config.yaml
num_hidden_layers: 12
hidden_size: 512
n_experts: 24
experts_per_token: 2
d_expert: 240
d_shared_expert: 0
hidden_act: "clamped_swiglu"
moe_layers: [0, 1, 2, 3, 4, 5, 6, 7, 8, 9, 10, 11]
router_score: "sigmoid"
normalize_top_k: true
routed_scale: 1.41
balance_loss: 0.0138
balance_bias: false
init_std_router: 0.017
lr_router: 0.000442
num_attention_heads: 8
num_key_value_heads: 8
head_dim: 64
vocab_size: 32768
norm: "rmsnorm"
norm_place: "pre"
norm_eps: 1e-06
positions: "rope"
rope_theta: 10000.0
rope_fraction: 0.25
qk_norm: false
attn_scale: 0.125
tie_word_embeddings: false
parallel_block: false
init: "uniform"
init_std_qkv: 0.0202
init_std_o: 0.0202
init_std_up: 0.0202
init_std_down: 0.0
optimizer: "soap_variant"
learning_rate: 0.00208
lr_mult_o: 0.666
lr_mult_up: 0.609
beta1: 0.95
beta2: 0.95
lr_head: 0.00708
max_grad_norm: 0.5
warmup_steps: 200
schedule: "wsd"
decay_fraction: 0.561
decay_shape: "linear"
final_lr_fraction: 0.05
batch_tokens: 131072
max_seq_len: 512
doc_mask: true
train_tokens: 575900000
max_steps: 4394
dataset: "wikipedia_en"
Below are experts of layer 4 (counted from 0) of a mixture-of-experts language model. Rows are named router (the router's row for the expert), gate (a neuron's input weights, with its number), up (a neuron's input weights, with its number) and show model dimensions 192-255. Each number is 50 + 12 x the weight over its row's rms, rounded and kept within 0 to 99.
Before each expert's rows: a language model's description of what the expert responds to. This comes from a sample of Wikipedia text that the model never trained on.

# expert 17
Numbers with units or counts: percentages, km, ft, million, one/two/three, time, decade, plus digits in scores, times and measurements.
router:76 35 52 49 49 58 32 59 41 64 78 49 49 39 63 57 57 54 44 49 63 46 49 49 56 65 40 49 46 64 24 51 55 52 45 53 53 77 42 41 55 51 51 31 37 28 64 58 48 32 38 45 58 58 57 33 38 67 41 54 34 54 52 54
gate3:44 37 87 55 47 49 41 51 43 42 43 49 46 57 60 36 56 60 46 55 60 53 63 62 58 56 52 64 61 27 54 61 71 52 46 26 60 58 60 47 36 46 64 43 36 56 47 39 65 66 42 60 45 46 37 58 38 55 47 74 48 44 51 36
up3:47 40 75 66 63 42 47 70 48 53 40 48 51 44 64 20 56 54 40 37 34 40 51 57 58 54 47 66 41 32 65 56 63 59 50 42 75 50 56 68 44 39 81 43 55 67 45 54 52 53 52 55 36 48 45 60 57 45 50 55 38 48 55 37
gate4:71 37 47 50 51 52 43 35 47 55 70 45 18 16 51 67 55 57 47 67 67 42 52 38 44 64 36 58 25 36 38 63 73 47 48 52 52 50 42 35 41 67 46 44 41 38 53 64 40 27 66 54 54 59 61 35 34 64 55 49 40 63 46 57
up4:55 40 43 56 35 44 52 55 40 61 55 40 26 53 55 46 42 48 53 49 58 29 55 48 39 65 39 57 33 37 53 48 73 48 44 49 43 29 45 49 42 63 37 53 42 45 37 63 43 38 58 32 43 63 49 44 45 68 51 57 57 48 33 63
gate5:45 67 48 60 60 64 45 54 44 43 56 56 44 38 27 47 34 45 58 55 50 68 51 48 46 49 52 51 48 68 42 56 71 56 61 62 60 63 48 69 61 66 29 53 47 48 74 68 42 54 37 64 53 41 65 43 55 32 29 57 40 52 42 52
up5:34 75 48 47 49 77 49 57 46 38 60 56 63 37 27 34 19 27 35 42 57 65 68 49 38 52 45 44 45 76 28 42 46 62 63 59 56 60 45 58 56 45 42 59 36 52 57 48 53 51 22 68 45 37 43 41 49 34 44 65 36 49 35 60
gate6:58 46 53 32 51 49 50 67 56 60 72 27 47 41 37 53 57 33 52 53 61 24 54 53 48 38 53 43 35 39 40 25 57 51 45 72 40 60 43 52 63 35 41 67 41 66 49 57 53 49 41 47 77 42 59 39 59 37 40 38 49 42 42 64
up6:55 60 66 31 45 52 49 55 63 70 68 22 41 45 26 72 35 42 40 40 73 26 55 68 35 55 47 51 33 44 47 54 61 50 76 80 30 50 45 38 43 33 35 52 38 68 48 50 77 35 63 49 49 49 58 47 59 60 33 36 57 39 38 45
gate7:58 53 60 67 59 42 60 39 46 45 67 47 51 65 50 44 50 48 43 33 50 35 37 56 43 52 70 52 54 51 37 54 49 32 69 50 52 50 60 57 50 66 53 54 49 61 62 54 17 43 50 35 56 44 28 60 53 54 43 29 41 45 37 48
up7:57 56 48 61 58 32 57 56 46 36 48 53 49 47 55 51 51 62 37 10 48 60 41 48 46 35 78 46 54 52 16 49 27 35 46 59 31 47 43 49 67 54 47 49 47 68 69 52 34 55 46 36 58 62 45 53 57 36 48 47 47 38 38 33
gate8:45 47 39 56 60 53 53 65 56 61 43 53 57 51 68 49 41 39 28 51 42 78 38 52 43 39 61 19 40 45 26 47 58 48 64 33 60 61 70 25 38 40 38 49 62 57 56 51 72 44 60 46 55 54 50 56 33 65 48 52 48 43 59 35
up8:42 52 52 53 54 57 52 65 47 53 45 55 51 39 59 33 46 39 46 64 49 67 59 68 55 27 53 34 38 53 38 29 53 53 42 46 50 61 60 45 45 35 47 41 65 29 51 41 49 51 50 46 58 69 50 27 37 60 45 60 43 53 53 39
gate9:56 42 67 55 42 23 28 62 43 66 36 42 41 58 51 35 68 43 52 60 52 51 58 49 62 66 30 44 35 57 33 24 58 58 50 64 47 46 37 44 62 67 51 62 44 34 86 53 68 38 63 51 60 46 63 58 43 60 71 51 61 70 38 67
up9:52 61 42 52 49 49 62 55 39 87 63 45 43 48 72 45 57 41 33 67 72 43 56 38 53 60 31 56 17 56 43 33 54 37 48 76 40 43 44 53 66 62 46 61 38 55 73 58 58 30 61 46 38 44 53 38 52 46 62 53 67 59 39 60

# expert 18
Forms of be and has after subjects, such as is, was, were, are, plus short inner pieces of foreign names like ia, é, y.
router:56 48 35 65 33 40 58 74 32 52 50 33 53 46 40 39 47 49 41 41 59 20 51 46 43 46 68 63 69 47 55 26 48 60 63 53 58 47 41 50 39 55 52 35 42 71 74 60 39 56 44 39 56 49 36 42 42 52 47 48 58 51 46 43
gate3:65 38 58 54 25 37 49 68 51 34 47 39 52 14 29 57 60 44 52 57 62 49 47 79 54 73 55 36 45 61 59 43 74 33 42 39 51 68 35 30 28 84 53 43 58 71 66 30 64 53 52 28 56 43 34 44 46 35 43 58 50 38 55 51
up3:55 48 73 41 35 61 47 45 51 66 38 54 69 28 25 34 39 39 63 48 60 61 64 69 56 61 54 44 43 57 60 37 60 50 50 33 40 70 45 39 35 56 63 40 51 47 41 58 52 64 56 38 50 67 62 33 31 32 38 50 29 62 41 59
gate4:60 56 67 46 63 58 41 47 68 53 38 51 57 42 49 51 38 50 80 35 62 38 68 60 12 57 72 53 53 40 28 33 51 65 59 52 33 64 41 51 43 43 36 42 41 48 52 45 48 65 57 49 56 48 41 55 53 63 41 50 44 47 49 55
up4:48 57 51 52 68 59 60 37 46 36 60 47 50 38 37 47 42 38 36 45 71 21 52 70 55 48 43 52 35 54 41 50 34 50 21 62 61 34 36 49 34 55 51 38 36 48 51 61 59 47 41 33 32 30 57 63 58 60 37 46 40 39 47 49
gate5:47 72 38 40 43 54 29 81 42 41 43 43 51 60 84 37 66 57 43 63 36 81 48 56 42 59 52 40 60 72 54 53 47 50 51 71 53 54 53 59 60 28 48 45 54 63 43 46 45 58 56 51 35 41 44 59 75 60 57 56 59 50 30 57
up5:69 66 51 34 53 43 08 66 28 36 40 54 54 48 63 47 46 50 29 51 55 67 28 53 34 39 40 39 61 54 57 61 56 36 52 46 66 37 47 43 57 39 38 65 62 69 39 39 66 48 60 57 29 54 37 72 63 62 37 51 59 57 45 30
gate6:56 52 36 67 36 40 52 49 63 45 55 55 68 51 68 44 58 65 49 28 50 38 33 52 23 43 62 50 61 48 54 57 34 43 60 67 59 38 55 59 47 56 54 29 41 77 65 67 62 38 34 72 67 64 68 36 52 66 50 56 59 38 48 43
up6:45 44 45 44 46 62 39 63 52 31 55 49 54 47 64 59 50 53 52 41 47 76 62 41 73 69 37 47 58 46 40 34 51 53 66 42 47 54 55 51 59 52 67 52 36 39 32 38 61 62 74 63 38 50 45 54 51 63 44 63 63 36 51 48
gate7:52 44 40 56 55 44 63 60 57 53 46 47 41 53 35 50 50 55 54 27 63 45 49 44 49 56 61 38 55 56 57 20 41 30 48 61 51 52 49 59 61 84 37 52 47 61 41 54 35 50 42 48 50 53 82 35 38 57 60 34 33 36 38 34
up7:72 56 58 59 51 72 42 64 45 47 63 49 46 40 48 32 52 49 54 51 73 47 25 47 40 60 45 57 51 36 55 48 28 43 50 45 51 53 37 60 75 61 58 48 52 61 39 59 24 57 38 44 48 65 56 34 52 30 38 67 48 46 19 41
gate8:53 57 43 37 47 67 33 80 52 59 49 59 69 63 53 54 65 42 43 72 65 51 65 60 31 67 70 60 47 44 54 51 33 71 35 61 52 68 71 51 39 45 54 46 30 64 37 35 47 59 53 50 41 42 63 66 52 63 44 67 58 54 48 41
up8:56 40 47 39 53 67 62 86 33 59 62 63 54 68 73 52 52 46 54 54 59 49 45 58 45 55 67 57 36 58 53 49 48 66 25 44 44 63 61 59 50 44 49 66 20 68 46 50 27 50 52 52 64 43 50 63 74 62 42 57 57 64 48 46
gate9:51 56 41 57 37 52 41 52 51 40 51 44 41 36 55 40 80 40 44 68 51 37 55 34 44 42 53 60 33 24 55 30 60 50 50 45 43 70 57 66 49 55 46 52 47 34 63 58 59 42 53 41 42 59 75 36 25 29 51 42 29 44 53 45
up9:24 67 36 65 31 66 33 30 46 27 42 47 61 51 34 51 61 41 46 64 37 45 47 55 56 46 71 61 57 46 48 33 41 54 29 58 42 63 50 68 35 56 41 61 39 33 46 80 28 57 65 21 35 60 61 30 54 43 53 42 45 45 68 46

# expert 23
Single-letter variables in math formulas such as n and m, signs like + and −, and numbers inside statistics table cells.
router:56 40 35 62 33 66 29 46 42 61 56 41 52 61 51 51 65 51 37 47 52 68 51 60 38 49 56 56 75 55 40 47 46 44 65 52 74 61 45 49 60 49 42 58 44 50 74 60 44 31 51 49 36 53 61 56 65 53 39 55 42 51 56 58
gate3:48 92 56 62 51 42 47 45 45 61 58 43 58 54 59 71 58 50 55 70 74 46 55 44 45 59 55 57 68 51 50 34 34 48 38 59 48 46 46 33 57 41 35 65 45 46 58 85 50 59 52 64 58 47 49 30 32 62 37 39 21 62 41 50
up3:54 67 56 34 65 49 17 58 52 40 40 41 57 36 36 41 80 48 41 59 59 43 60 44 41 50 62 51 63 66 52 34 45 62 45 32 21 45 45 45 35 47 42 63 44 53 48 68 26 48 62 52 47 45 27 58 39 58 46 39 45 46 68 36
gate4:44 42 50 43 39 54 47 71 49 43 45 44 52 38 63 50 60 50 36 36 70 71 55 51 67 69 68 52 47 25 67 47 49 44 57 40 53 73 46 52 40 72 46 40 61 55 63 73 67 56 51 54 50 45 24 40 58 66 46 14 43 39 61 34
up4:49 48 48 37 46 53 56 63 54 64 35 44 36 48 70 32 71 41 43 45 59 48 56 64 57 46 62 63 42 48 37 47 11 43 34 51 34 62 44 40 50 33 55 34 53 31 35 37 54 68 47 30 35 42 47 47 40 57 61 52 41 66 44 41
gate5:45 37 43 54 45 47 60 27 64 54 56 47 35 65 62 45 76 51 65 33 63 54 29 46 50 48 55 53 52 72 37 33 69 40 45 63 49 43 37 35 26 48 55 38 58 43 54 57 56 35 57 34 41 54 62 70 52 46 54 36 56 42 69 24
up5:50 57 62 44 44 43 47 45 63 64 34 29 30 57 59 43 47 52 38 39 51 44 37 30 63 45 24 59 50 57 43 34 61 65 58 56 58 58 58 45 69 49 75 38 51 50 56 68 56 41 39 63 47 33 48 38 54 40 48 45 31 65 60 60
gate6:40 56 44 61 71 38 49 47 54 53 33 65 33 56 44 49 57 48 31 56 67 46 51 62 42 38 40 43 46 33 47 50 26 48 61 54 56 60 49 60 46 56 48 53 55 43 76 67 44 58 29 25 57 49 44 51 40 61 50 17 61 24 57 48
up6:40 58 49 41 47 40 47 52 32 28 62 50 60 55 51 46 50 42 42 48 38 33 46 34 42 66 46 38 47 57 46 60 51 34 32 59 69 47 42 45 57 63 53 72 56 37 57 63 45 34 51 35 43 35 56 43 33 47 63 52 49 40 60 59
gate7:58 58 36 46 44 50 58 49 32 53 69 35 55 54 30 30 47 69 68 53 36 53 57 43 33 56 62 56 28 38 58 49 70 55 78 29 41 14 61 77 49 57 57 51 65 54 46 53 41 61 38 41 58 38 36 49 45 34 57 34 53 54 40 45
up7:29 68 52 34 39 32 56 50 56 71 50 54 50 33 73 48 42 39 65 38 64 35 66 60 53 67 69 46 45 40 58 70 41 54 46 65 55 50 38 53 47 64 69 49 38 47 41 56 27 49 25 54 65 48 52 51 68 49 47 60 49 44 30 44
gate8:59 66 63 61 44 48 16 50 65 61 75 41 48 44 30 58 56 43 70 47 64 55 42 69 49 31 29 48 36 56 66 39 42 42 43 48 47 44 57 67 67 45 32 68 54 61 56 56 48 52 42 39 69 45 38 37 44 84 36 46 34 43 35 37
up8:47 46 36 46 55 40 48 49 64 63 71 61 57 34 37 33 44 66 64 41 55 36 52 52 50 42 36 56 61 66 49 41 59 50 50 45 48 44 54 60 61 70 56 67 39 79 78 60 25 66 55 28 59 66 56 42 58 68 65 41 31 60 36 49
gate9:30 26 56 50 57 63 47 51 45 65 44 48 39 27 54 55 59 47 58 50 42 53 54 53 52 56 54 34 48 45 43 39 49 58 50 63 43 50 54 61 62 62 17 58 59 54 64 61 52 42 53 53 46 53 38 48 66 64 58 35 35 29 68 42
up9:23 19 40 67 45 38 59 66 40 62 59 37 41 29 64 50 51 56 50 59 43 57 51 37 38 43 54 37 42 44 45 45 38 57 45 60 44 53 42 61 81 57 29 42 58 53 58 56 43 41 55 55 51 58 48 56 52 41 53 27 25 45 61 36